config.toml
n_layer = 12
d_model = 448
n_experts = 80
experts_per_token = 4
d_expert = 112
d_shared_expert = 256
activation = "reglu"
moe_layers = [0, 1, 2, 3, 4, 5, 6, 7, 8, 9, 10, 11]
router_score = "sigmoid"
normalize_top_k = true
routed_scale = 2.5
balance_loss = 0.000619
balance_bias = true
init_std_router = 0.00844
lr_router = 0.000973
vocab_size = 17381
norm = "rmsnorm"
norm_eps = 1e-06
tie_embeddings = "early"
optimizer = "adamw"
lr = 0.000741
beta1 = 0.95
beta2 = 0.99
batch_tokens = [65536, 131072, 262144]
seq_len = 2048
train_tokens = 1075000000
steps = 8391
dataset = "wikipedia_en"
Below are experts of layer 2 (counted from 0) of a mixture-of-experts language model. Rows are named gate (a neuron's input weights, with its number), up (a neuron's input weights, with its number), down (a neuron's output weights, with its number) and show model dimensions 0-55. Each number is 128 + 32 x the weight over its row's rms, rounded and kept within 0 to 255.
Before each expert's rows: a language model's description of what the expert responds to; "comes before" lists some tokens at least twice as common just after its tokens as in all text. This comes from a sample of Wikipedia text that the model never trained on. Tokens count by the router's weight.

# expert 27
Description: Prepositions and months. Prepositions such as in, on, from, at, to, up, out after verbs or places, plus month names after "in", as in "fell in love", "in August".
comes before: " the", " ", " a", " his", " their", " this"
gate0 [121  52 123 126 118 120  86 123  96  96 104 152 102 130 130 110 149 111 178 118 123 116 173 152 112 210 109 137 157  97 144  90 187 123 117  97 108  72  57  89 137 186  94 133  93  82 104 137 140  83 154 147  38 157 129 187]
up0 [157 210 146  78  95  96 177  97 188 135 126 129 128  76 180 151 111  98 124 151 109 182  88 137 161 140  94 146 159  86 191 178 135 133 116 128  81 116 132  91 106 109 160  98  81 101  99  83  81 118  89 176 150 122 127 125]
down0 [132 161  84 137 137 158  98 146 117 124 172 180 136 132 189 111 155 140 160 190  57 141 162 100  92 147 149 174  98 123 145 107 122 114 129  53  75  87 148 103 146 167 102  73 152 213 170 111  84 171 152 140 117 118 168 164]
gate1 [132 114  99 123 116 108 146 133 114 187 156 145 159  98  93  91  86 142 128 112  99 138  86 157 159 137 151 100 141 147 113  75 123  89 157 165 137 110 147 111 187 121  62  67  89 121 148 171 103 157 140 151 167 124 185 186]
up1 [142 135 137 167 148 178  87  99 164  73 116 113 114 149 159 150 171 130 104 151 173  89 154 104  94 124 112 135 157  84 137 140 126 183  87  50 124 157  97 147  93 146 172 166 164 170 121  86  93  96 113 136 142 123 106  96]
down1 [175 151 174 109 136 100  96 111  53 168 107 169 177  70 106 155 126 166  66 154 121 113 146  99 149 156 108 170 149 222 196 100 137  66  65 149  63  69 127 134 101 229 149 163 111  96 142 125 141 163 152 112 123 116 116  70]
gate2 [137 114 130 136 111 118 126 122  74 113 104 139 105 155 132 121 178 108 109 143 124 108  95  36 161 157 147 165 131 150 181  84 143 118  84  83 154 155 140 101 125 109 145  74 122 118 132 120  90 159 101 130 151  96  97 136]
up2 [109 121 158 118 139 143 142 122 208 119 167  98 181 132 118 153 134 140 112 132 221 187 121 158  96 100 105 106 127 141 119 173 126 187 132 163 132 143 107 116 138 101  81 193 141 144  86  98 149 113 149 157 149 142 154 166]
down2 [184  92 142 101 213 118 105 135 162 108 151 113 130 127 106  92 137  92 140 114 119 127 146  74 137  90 156 104 136 167 102 107 161 101 194 120 153 111 175 109  80 222 124 140  90 166 128 246 123 110 154  98 189 118  85  68]
gate3 [ 96 147 164 154 137 122 107 148 152  95  75 123 188  97 177 184 161  37 129 151 121 142 131  88 129 204 158 119  69 139 111 205 105 166 176  88 112 115 152 107  38 107 171 112 120  80 162 122 124 100 103 196 118 154 104 120]
up3 [ 88 156 146 126 165  82  70 170  99 171 168 109 200 127 172  90 136 123 109 166 123 113 122 126 158 154 106 140 145 102 119 187 103  96 140  90 114 139 128 100  80 103 105 130 106 114 179 163 153 115 131 177 151 142 160 142]
down3 [120 104  99 118 108 115 143 147 143 145 110 112  90 128 146 112 104 130 163 178 105  62 149  72 124 135 108 151 147 182  84  72 135 178 148  98  99 154 122 152 136 177 120 157 153 165 108  82 130 128 123 108 127 108 114 143]

# expert 35
Description: Prepositions of place/time. Prepositions such as in, at, during, near, under after verbs or nouns, as in used in, loss at, based in.
comes before: " the", " a", " his", " be", " an", " their"
gate0 [156 124 130 103 114 131 127 137 156 139 174 102 152 116  94 168 123  94 109  93 130 114 149 157  70 120 126 151 147  64 106 110 115 119 106 121 123 140 174 189 108 116  54 169 148 135  83  95 124 154  75 122 156 164 116  92]
up0 [129 143 169 155  70  68 120 137 104 136 173 129  65 125 107 154 105 121 154  97 129  83 135 117 112 137 116  68  69  83 119 133 125  77 140 131 163  58 160 147  99 148  67  88 113 177 124 125  65 144 110 163 143 105 155 148]
down0 [142 108 105 164 127 211  79 148  97 146 146  66  96 145 106 172  67 102 140 115 133 156 139  90 116 138 151 161 113 129 126  53 118 169 119  95 170 172 116 154  95 132 151 150 139 138 104 123  93 104 115  63 175 163 143 126]
gate1 [136  78 110 105 109 186 155  76 194 200 118 155 182  99 125 104 105  91 195 167 156 100 141 160 165 105 114 158  69  76 143  85 118 122 141  76  87 131  90 101 133 119 120 111 131 157  88 100  72  83 115 101  67 111  84 111]
up1 [ 43 161 106 124 109 115 131 100  77  60 133 145  95 102  90 180 185 133  71  80 142 172 125  84 118 173 188 102 163  92  83 123 147  72 109 182 138 112 196  98  79 178 164 163 120  97 142 102 136 142 167 137 188  86 112  80]
down1 [116 129 151 113 153 118 156 166 116  92  90 138 121 159 130 170 188 218 146 145 187 143 113  93 145 115 150 143 131  90 141 111 143 133  69  98 154 155 106 168  81 111 112 102 161  89 107 142 157 182  75 155 178 216  89 103]
gate2 [128 112 124  67 141 118  96  81 156  56 118  92 133  90 195 124 125 103 138 180 115 152 100  93 105  82 135 144 131 105 176 117 158 140 124 123 117 188  77 162 168  98 152 200 155 120  69 135 115  89 124 121 143 146  57 138]
up2 [147 117  81 164 154 100 134 104 163 153 127 214  74  85 119 118 110 164 170 140 144 118 173 155 171 151 149 151 124  93 111 133 135 154 112 147 116 129  97 158 109  99 136 131 146 109 152 128  53 142 131  77  71 104 151 145]
down2 [131 146 160 145 140  95 103  93 168 116 132 133 171 120  77 138 158 126 128 104 192 116 121  86 144  92 119 136 195  99 200 165 157 133 106 131 102 149 115 189 159 125 110 147 182 108 160 179 104 154 146 127 148 121 105 143]
gate3 [201 159 143 124 170 132 132 113 141  71 126  78 238 153  81 114 123 107 111 113  95 115 143  79 210 167 154 156 134 104 124 117 163 170 132 117 110 187  91 122 121  99 171 102 153 126  90  66 130 156 126 169 110 117  72 112]
up3 [ 64 147 142  76 169 124  65 146  93 113 132 126  70 139 126  79 121 178  76 142 136 101 140 153 107 135  96  92  76 139 129 130  96 113 119 151 158 113  64  93 140 129  86 176  88 123 143 152 155 151 124  86 236 116  81 144]
down3 [126 139  98 133 224 167 154 116 141  83 127 144 167 143 157 196 125 114 135 113 182 110 111 149  89 114 144 113 142 111 165 146 161 123 125 158 103 125 138 140 133  99  72  85  93 165 103 153 110  92  87 156 116 108 124 120]

# expert 31
Description: Closing links, connectives. Closing parentheses, semicolons and linking words such as as, to, with, including, featuring that join a phrase to what follows.
comes before: "\n", " ", " the", " a", " The", " \""
gate0 [174 169 106 119 170 115 111  67 106  92  80 129 161 166 120 102 191 139 150 124 176 108 140 136  72 201 145 137 157 135 137 108  83 182 109 165 129  96 164 149 151 121 121 144 133 130 171 122 110 162 139 129 144 145  65 139]
up0 [124 150 110 143 130 157 152 179 120 204 178 133 126 133 116 154 131 142 146 101 103 157 132 104 192  91 105 209 103  80  42 132 156 125  95  80  77 181 106 124  46 126 140 195 157 103 157 121 128 132 142 142 110 140  93 125]
down0 [108 132  86 105 108 171 107  76 177 122 149  72  89  88 124 135 127 163 194 100  99  98 117 135 161 120 100  81 136 152  94 154  54 159 161 172 101 127 149 190 167 164 130 123  95 208 145 107 143 117 131 124 110 163 154  53]
gate1 [137 117 134  95 120 138 145 105 129  91  65 139  86 163 167 130 126 133  89  84  95  99 155  84 136 135 169 131 188 102 104  74 119 109 123 135  89 116 156 110 124 159 145 171 109 138 165 155 156 137  96 135 145 111 177 135]
up1 [ 80 113 143  99 145  68 121 120 118 120 178  81 182  91  85 108 169 150 161 151 175 145 112 117 118 102 107 141  71 136 175 185 123 120 178 102 142 140  59 146 139 170  73  80 168 130  83 104 134 113 130 142 114 191  95 160]
down1 [116 165 141 168 119 138 172  83 165 137  95  92 100 142 151  80 149 155 162  89  94 134 173 159  77 131 141 106  89  85 137 135 142 186 132 132 197 133 110  73  59  93 175 115 157 142 111 163  82 130 174 120 167 130  70 122]
gate2 [ 98 174 108 154  79 123 152  86 143 111  84 103 152 108 176 210 163 124 112 107 115 150 106 114 102 170  83 186 137 112 139 128 118 190 171 127 162 162  73 152 137  85 112 152 140 117 117 141 134 137 139 182  85 116  96 184]
up2 [113 164 135 117 122  73 120 123 116  88  98 108 101 115 147 191 140 120 129  81 178 156  77 109  78 198  59 141  80 143 171 141 132 197 159  95 209 155 172 117 143 110 147 142 161  93 128 119 117  97  92 155 131 146  31 147]
down2 [125 104 125 111 156  96 146 113 106 182 129 105  97 111 156 124 114 108  70 148 164 116 125 137  97 119  78 164 151  93 164 188 174 139 120 154  83  92 129 143 157 122 153  89 116 133 136 137 172 130 122 188 135  93 125 143]
gate3 [135 148 162 129  96  76 132 135 140  82 125 126 145  96 118 132  97  88 114 195 165 125  54 157 117 166 110 205 170 145 137 112 100 171  83  77 170 112 127 119 120 117 156 121 104 117  93 127  91 122  70 158 102 150  34 120]
up3 [123 143 120  71 118 188 104  59 126 161 122  97 159 169 191  81 125 178 185 114 118  89 106 131 126 132  98 159 126 162 148 143 171 114 169 114 113 144 145 127 204 147 122  78  81 137 115 125 162 118 141 140 125 150 180  95]
down3 [183 129 187 132 142 147 152 120 115 152  92 185 123 119 129  82 128 114 133 164 163 151 168 120 150 172  99 125 122 117  75 116 138 138 121 111  86 125 130 140  84 136  95 134 155 168 123 171  86 148 173 142  68 135 173 148]

# expert 24
Description: Closing brackets, dashes, months. Closing parentheses after numbers, en dashes in ranges, month names, the word by, and endings like -ia, -io.
comes before: " ", " the", " \"", " by", " is", " as"
gate0 [142  99 144 116 131 122  93 140 143 124  96 125  88 142  74 166 173 133 171 195 135 152  91  64 179 121 142 147 114 146 170 163 110 130 183  85 227 134 114 129 132  65  44 123 117 100 102 127 128 146  92 152  82 158 106 138]
up0 [124 129  77  78 101 122 176 153 169 159 169 147 171 152 155  96 157 163 160 119 154 171 137 104 114  89 136  59 107  64 160 116 153 119  96 111  66 130 163 199 126 162 190 120 153 116 197 166 146 134 137 116 163 146 181 122]
down0 [135 158 131  70  35 138  90 145 107 154 177 122 133 150 112 157 185 127 144 159 140 128  84 124 113 172 114 103 143 123 157 123 179 155 152 114 107 137 160  81 145 137  60 150  99 196 116 118 136 196 133  58 102 168 117 108]
gate1 [174  94 123  49 110 138 146 133 164 116 124  99 168 199  90  91 132 135  33 128  76 153 180 114 131 168 105 145  68 137 159  88 121  82  98 101  96 170 137 150 138 111 113 149 111  89  93 120 159 177 114 111 146 118  58 157]
up1 [135 113 138 184 127 146 144 176 166  90 141 153 138 162 134 109 132  57  99  84 149 124 173 126  84 129 118 141 145  46 153 118 126 114 132 124 116  93 161 112 175  87 118 137 146 134  86 167 109 163 142  95 132 128 115 123]
down1 [149 145 178 101 100 116 124 111 152 149 182 129  87 145  95  41 148 142 135 129 121 123 216 113  90  67 132 128 108 153 115 168 118 170 153 142  95 136 124 145 138 135 146 132 155 161 102 172 120 115 114 126 138  56 118 164]
gate2 [209 149 144 148 160 106 137 104 141 139 130 148 151 149 160  80 146 108 157 154 191  75  76 123 116 146 131 144 183 100 193 119 115 115 133 113 146 186  97 103 102 114 154 148  91 106 137 120 142 155 105 116 113 170  93 109]
up2 [127 154 138 138 137 157 169 141 116 107 114 156 157 155 165 118 191 121  70 141 112 156 147 128  95 131 141 145 152  81 221 111 114 151 102 108 129 142  88 161 103 117 110 165 128 123 168 140 109 132  81 116 121 159 104 174]
down2 [159 200 122 103 162 156 101 118 119 137 140 103 144  94 160 115 139  95 102 156 183 185 109 179 148 109 124 110 148 135  95 108 164 125 180 130 122 120 121  86 137 143 157  98 104 178 106 112 125 144 114 161 132 165 143 163]
gate3 [159 131 110  52  98 115 157 105 154 148 118 128 159 156 113 116 127 131  97 128 132  72 120 103  96 143 141 112 203 175 127 129 140  74 123 142 110 225 127  94 183 161 138 159  88 110 119 102 160 134  90 147 154 127 106 162]
up3 [180  96 135 147 112 104 133 127 163 176 183 134 167 108 183 124 129  63 114 123 101 174 111  89 157 143  65 174 135  87 120  66 121 122 112 151 156 103 133 150 150 124 100 140 165 116 104 167  69 127 120 142 160 128 170 134]
down3 [153 125 178 144  38 195 147 133 105 127 108 141 145 179 154  51 142  63 117  71 121 122 184  87 187 138 131  94 125  61 172 139 112 181 137 117 120 157 132 128 160 128  78 205 119 130 135 130 155 142  78 109 103  36  90 172]

# expert 55
Description: Prepositions and label colons. The words of and for, dashes, and colons after infobox labels such as Capacity:, Games:, Services:, plus list semicolons.
comes before: " the", " ", " a", " his", " The", " \""
gate0 [142 217 122  64 135  98 199 107 210 140  96  97 145 137 137 123 193 196  94 183 114 125 118  47 140 136  71 153 183 149 144  69  89 134 140 139 144 180 126  88  93 104 137 101 127 100 110 138 162 165 167 135 181 152 133 208]
up0 [172 150 115 108 100 105 156 121 148 179 109 111 167 119 147 143  83 168 120 177  98 165 137 141 142 140  80 123 147 124 147 120  62  63 113 140 135 193  61  39  84 135 147 160 178 114  76 151 148 169 188 144 142 119 124 184]
down0 [126 128 118 186 153 101 167 140  92 119  96 120  94 121 167 106 131 161 120 123 150 118 138  90 110 164 117 157 100 149 213 139 173 107 100  91 107 105 115 183 110 104 150 152 128 103 140 131 162 123 112 108 114  79 102 151]
gate1 [174 109 109 149  97 187 110  71  91 106 118 114 134 137 121 110 138 135 146 159 181 146 145 138  99 236 166 151 108 107 144 140  66 128 151 123 130  76 132 174  85 108 158 128 132 111 150 102 201 106 132 133  72 127  70 122]
up1 [121 130 107 136 175  48  80 161 121 111 188 132 124 128 133 120 129  63 145 122  79 147  84 119 138  68 114 156 107 162 161 119 155  99 118 150 112 135 134  89 145 112 111 100 140 151 125 133 114 104 142  88 129 112 212 105]
down1 [ 91  93 158 109 165  86 123 135 130 149  73 125 139 152 143  99  77 123  86  89 123 150 155 150 137 158 177 123 142 110 129 118 125 154 101 132 179 133 109 129 103 106 112 107 131 137 116 169 227 144  63 117 128 128 142 119]
gate2 [167  91 137 110 158 125 104 138 109 202 121 116 164 115 122 133 133  96  56 135 147 115 180 109 150 171 106 117 113 104 151  84  95 141 141  95  88 122 149  86 116 153 120 194 122  77 124  95 167 137  84 125 133 113  94  86]
up2 [127 101 211 145 165 124 108 188 120  84  92 140 137 131 156 134 120 110 184 103 133  73  91  94 114 113  73 156  93 144 107 136 224 101  93 175 113 180  66 157 190 153 175  98  78  86 145 128 107 168 161 132 190 202 168 161]
down2 [114 106 113  99 157 134 126 144 203 118  88 117 122 135 130 132 148 130 144  91  94 151 146 102 121 171 181 139 195 109  67 139 144 111 156 187  83 145 149 173 127 127 140 130 139 182 148 123  88  42  86 159 150  92  67 127]
gate3 [ 96 147  92 102  63  79 101  87  83 100 143 102 134 160 174 147 182 132 164 148 163 169 157 123 155  65 204 135 208 152 148  97  87 200 167 165 156 130 134 123 160 128  79 135 120 145 132  80 140 161 118 150 112 181 118  88]
up3 [149 156 143 109 117 135 110 110 121  82 157  95 124 152  67 100 152 151 103 101 126 134 104 113  74  97 145 130 163  91 124 141 110 154 171 134 101 124 115 156  99 119  54 129 150 166 140 131 123 149  89 158 128 130 105 141]
down3 [161  87 127 106 155 135 102 138 164 105 109 116 116  47 173 127 152 115 124 122 126 134 143 175 112 137 130 136 188 107 140 175 100 113 195 114 112 110 154 132 121  78  92 107 134 163 190 132 128 105 159 152 184 157 132 106]

# expert 23
Description: Place and nationality names. Country, region and city names and their endings, such as Africa, Italy, Los Angeles, Central America, plus pieces of foreign personal names.
comes before: ",", ".", " (", " and", "'", "\""
gate0 [167 130 134 140  47 108  91 116 132  85 107 136 104 124 131 117 197 131 132  91  89 139 182 143 189 155 180 131 166 118 113 107 138  95 104  84 135 127 154 106 187 162 173 189  60  88 113 149 150 157 132 158 141 120 137 129]
up0 [132 108  96 144  93 163 154  67 130 146 172 102 100 182 117 104 121 156 141  74 102 170 161 143 149 170  84 148 204  64  84 119  85  25 122 159 136 117 136  97  72 150 170 108 106 152 183 122 113 192 127 102 151 151 115 125]
down0 [ 88  97  82 115 104 138 114 109 101 134 183 181 187 152 151  94 145 111 177 173 141 103  74 116  89 152 110  80 162 115 131 214 142 110 155  85 127  96  99  49 151 128 120 130  92  99 176  96 123  90 165 173 160 136 121 123]
gate1 [105 101 126 153 117 141 124 141 134 116  84 168 139  81 124 139 151 131 100 113 128  63 122 110 190 128 127 142 126  93 152 106 102  97  77 134 176 145 168 108 146  91  50 145 125  69 116 142 169 148 132 155 107 173 141 108]
up1 [110 104 139 170 195 109 113 112 118  91  48  89 107 109 129 108 141  98 177 106 128 220 106 111  97 183  84  65 116 161 128  84 178 109 152 112 114  79 126 139 131 183 125 147 148 155 115 112  27  73 115 110 223 156 116  91]
down1 [175 104  95 127 145 103 145 170 115 162 103 121  91 111  93 141 110  57 157  94  82 147 181 148 101 133 156 114  71 114 111 162 135 143 176 134 137 178 110 150 136 156 161  97  76  91 127 113 187  61 135 175 128 146 199  86]
gate2 [148 130 132 131 154 169 112 118 161 136  87 101 108 122 145 147 107 138 100 147 129 116 131  67  67  74  49 154 143 104 140 178  84  81 136  97 182 173 173  83 169 121 105 150 132 112 120  52 124  61  57 135 146 123 138 135]
up2 [ 99  94 147 110 127  91  79  79  68 196 114 127  81 103  91 119 116 106  82 156  88 119 187 155 130 143 135 144 101 200 107 136 156 107 159 128  93 118 137  74  99 116 108 112 106 113 119 125 157  70 123 132 132  85 120 119]
down2 [165 137 106 176 157 135 143 129 101 138  94  92 130 138 107 130 153 141 127 164 124 173 140 148 156 157 117 105 131 114  83  96  95 134  88 141 119 127 167 152 114 146 115  83 108 192 106  87 115 105 122  68 153 123 193 104]
gate3 [173 114  55 152 130 145 117 116 152 122 102  90 141 119 120 172 183 144 107 123 108 137 142 116  97 156 171 168 167 125 112  98  91 100 116  96 176 113 170  89 183 165 140 116 119 108 132 196 122 125 128 126 118  97 182 102]
up3 [139 136 101 110 153 115 160 139 151 108 168 127 137 142 152  93 133 135  55 167 164 162 163 159  63 115 139 124 196 203 114 131 109 187 132 123 157 121 116 133  93 124 195 134 136  90  36 132 114 165  99 140 157 147  75 143]
down3 [179 136 147  93 154 116 111 143 156 144 137 151 124 101 163 103 141 158 130 119  79 169 154 102 111  96 177 134 126 162 146 113 169 109  98 101 144  88 106 186 130 123 101  92 119 126 129 148  86  39 132 151 144 128  95 112]

# expert 38
Description: Place and institution names. Endings and head words of English place and institution names, such as -ton, -ley, -ford, -ville, School, University, County, Street.
comes before: ",", " (", " of", ".", " and", " in"
gate0 [128 153 109 118 156 109 136 180 156 146 141 118 107 174 169  93  83 142 135 143 106  68 153 102  63  67 125 170 148 168 175 132 153 103 112 172 155 144  98 128 123 101 100 165  82 141 163 233 120  78 182 123 114 161 157 143]
up0 [156  97 145 144 129  91 107 110 141 126 172 141 131 109 142 132 152  37  57 141 142 123  98 106 169 149  93 121  71 126 125 144 104 164 161 142 124 106 102 150  92 151 152 113 158 214  63  68  86 161 107 124 107 125 133 110]
down0 [117 140 109 103 187  98 110 117 121 125 107 112  66 226 112 110 102 111 127 115  83 139 150  61 129 119  67 154 112  86 167 122 152  72 119 111 118  97  99 124 172 117  65  91 144 141 115 102 121  62 100 131 147 225  89 137]
gate1 [223 184  72 184 134 148 127 141 165 127 157 123 121 149 115  92 155 146 109 154 113 123 182 130 133 132 155 189 134 113  82  99 127 145 127 100 103 161 108 133 109 127 155 108 131 189  79 133 129  98 128  73 116  99 125 129]
up1 [176  55 161 137 129 142 127  77 142 119 108 141 118 119 114 120 164 172 165 156 121 151 111  93 132 135 124 142 125 139 136 183 202 169 147  75  93 104 117 131 152 140 133 132  83  90 147 112  93 116 123 110 146 182 133 133]
down1 [135 158  94 115  90  98 174 148 135 176 208 171 154 106 137 141 151 115 144 139 181 152 103 137 154 133 139 115  94 109 146  80 134 158 111 107 143 137 100 149  77 148 164  89 125 117 170 104 147 150  52 162 130 134  98  68]
gate2 [181 132 122 173 121 159 157 168  99 139 114 137 251 140 110 162 162 101 125  83 187 215 125 127  75 117 118  92 136 153 181 143 111 144 123 168 182 109 157 115 183 147  99 136  55 113  90 105 150 139  69 130 100 134 150 120]
up2 [102 141 197  72 164 151 160 142 132 126 163 120 115 128 127 142 117 112 120 138  98 111  83 153 231 162 120 173  99  49  99 127 137 139 154 161  92 130 142 147  99 118 100  99 145 143 161 171 113 119 125 166 210 116  83 110]
down2 [168 170 152 107 116 149 165 141 116 106 159 136  89 102 109 159 152 104 125 112 118 185 134 133 104  88 147 184  99 161 159 156 162 109 146 139 184  76  79 123 145  91 147 144 158 194 110  86  79  75 150 160 127 145 134 102]
gate3 [100 115 107 107 101 106 117 133 208 141  67 114 156 134 135 171 132 187 153 132 133 107 166 119 167 127 129 104  89 109 163 112 110 160 166 108 128 143 122  73 126 108  50  97 203  73 121 128 142 161 115 161 115  84 118 115]
up3 [119 114 110 120 149 156 124 133  63 142 153 152 178 187 134  61 107  97  96 135 125 105 113 130 114 140 162 154 167 179 181 160 131 130 109 169  99 187 133 177 160 130 120  93 101 150 131 117 168 150 148 123 128 143 147 128]
down3 [181 128 145  78 139 114 159 155 106 161 132 103 157 193 164 108 145 100 128 111 184 212 121 134 115 115 101 122 137 116 112  99  96  71 176 135  90 175 104  75  82 135 158 156 162 176 161 144 108 143 141 130 109  98 142 154]

# expert 14
Description: Foreign name endings. Final pieces of foreign surnames, place names and Latin taxon names, such as -za, -ica, -ensis, -idae, -ić, often in tables and species lists.
comes before: ",", " (", " and", "'", "\"", " ="
gate0 [112 187 128 195 150 186 188 148 130 138 141 159 188  78  82 125  86 171 147  51 122 120  63 145  85  37 188 117 186 134 163 180 202 123 140 137 103  99 114 128 142 135 159 100 111 175 123  44 142 133 155 110 164 143 164 131]
up0 [156 152 107 160 128 138 128 114 164 171 157  76 111 115 102 121 113 112 164 126 132 131 148 119 209 145  60 114 128  94 102 155  98 156  84 208 120 116 130 134 171 165 107 136 160 100 160  90 103 140 131 128 140  72 170 134]
down0 [107 135 129 147 200 183 128 138 180  77 138  73 189 110 107 147 137 113 119  86 145 135 123 149 125  92 187 126 106 117 148 114 191  99 108  63 134 114 169 150 105 105 114 163  82 102 133 153 184 143 120 119  58 106 106 138]
gate1 [106 104  86 150 105 116 136 140 143 185 157 114 114 147 169 134 169 130 173  83 120 146 110 165 114 118 153 142 128  83 130  72 122 101 112 150 122 174 143 123 153 163 113  78  71 149 130 102 139 131 104 118 122 142 127  78]
up1 [159 165 155  91 206 134 115  95 113 103 131 123 131 140 145 146  82 216 100  91 112  84 155 132 168 114 163  99 159 116 123 159  92 175 141 154 142 188  79 114 116 148  94 140  93 127 174 130 155 162 144 138 130 103  90 106]
down1 [111 166 119 110 147 110 132 125 148 110  94 171 100 169 175  59 175 120 151 165 132 134 119  94 163 132 145 190 103  66 147 104 117 121 161 143 167 136 167 120 102 125 178  96 147 170 120 141  99 160 123  95 140  97  87 118]
gate2 [147 170 108 137 113 170 109  88 144 160 103 122 179 132 125 135 143 146  85  91 106 142 118  90 108 130 178 122 153 116 125 153 155  99 196 123 145 157 172 145 120  99 124 193 103 105  98 186 131 154 140 210 142 143 141 182]
up2 [112 132 135 119 118 182 190 145 144 122 161 151 159  80 145  77 183 105 121  95 147  79 103 158 106 161 140 131 163 139  74  32 137 109 162 149 132  36  83  71 153 144 158 166  96  87 138 173 137  59 129 113  92 128 141 120]
down2 [104 138 184 128 125 164 186 155 133 143 181 101 119 143 158 152 132 130 139 133 204 168 166 114 116 160 125 133  83 155 141 125  65 147 121 147  88 139 147  84 178 149  98  82 131 194 188  98 145 193 116  96  85 121  93 203]
gate3 [151 157 124  67 105 131 132 124  95 132 136 143 144 146  99  87  71 176 193 107 123 165 143 119 148  94 106 155 121 107 185 138 171  95 122 127 113 134 136 140 148 127 100  93 201 109 167  76 101 115 116 118  83 141 150 131]
up3 [100  59 120 127 138 168 126 121  79 132 130 136 122 190  97 109 131 129 128 135 147 168 169 143 107 134 172 103 120  93 177 127 116 118 117  93 105 123 136 111 113 133  94 103 147 174 113 153 100 105 152 126  92 152 135 150]
down3 [ 86 119  91 163 116 148 143 137 128  97 108  96 159 119  92 144 181  85 160 106 148 111 151 112  72 151 138 152 176 123 120 122 196  84 118 119 129 151 141 135 108 182 128 128 161 114 134 101 128 103  89 156 159 168 213 106]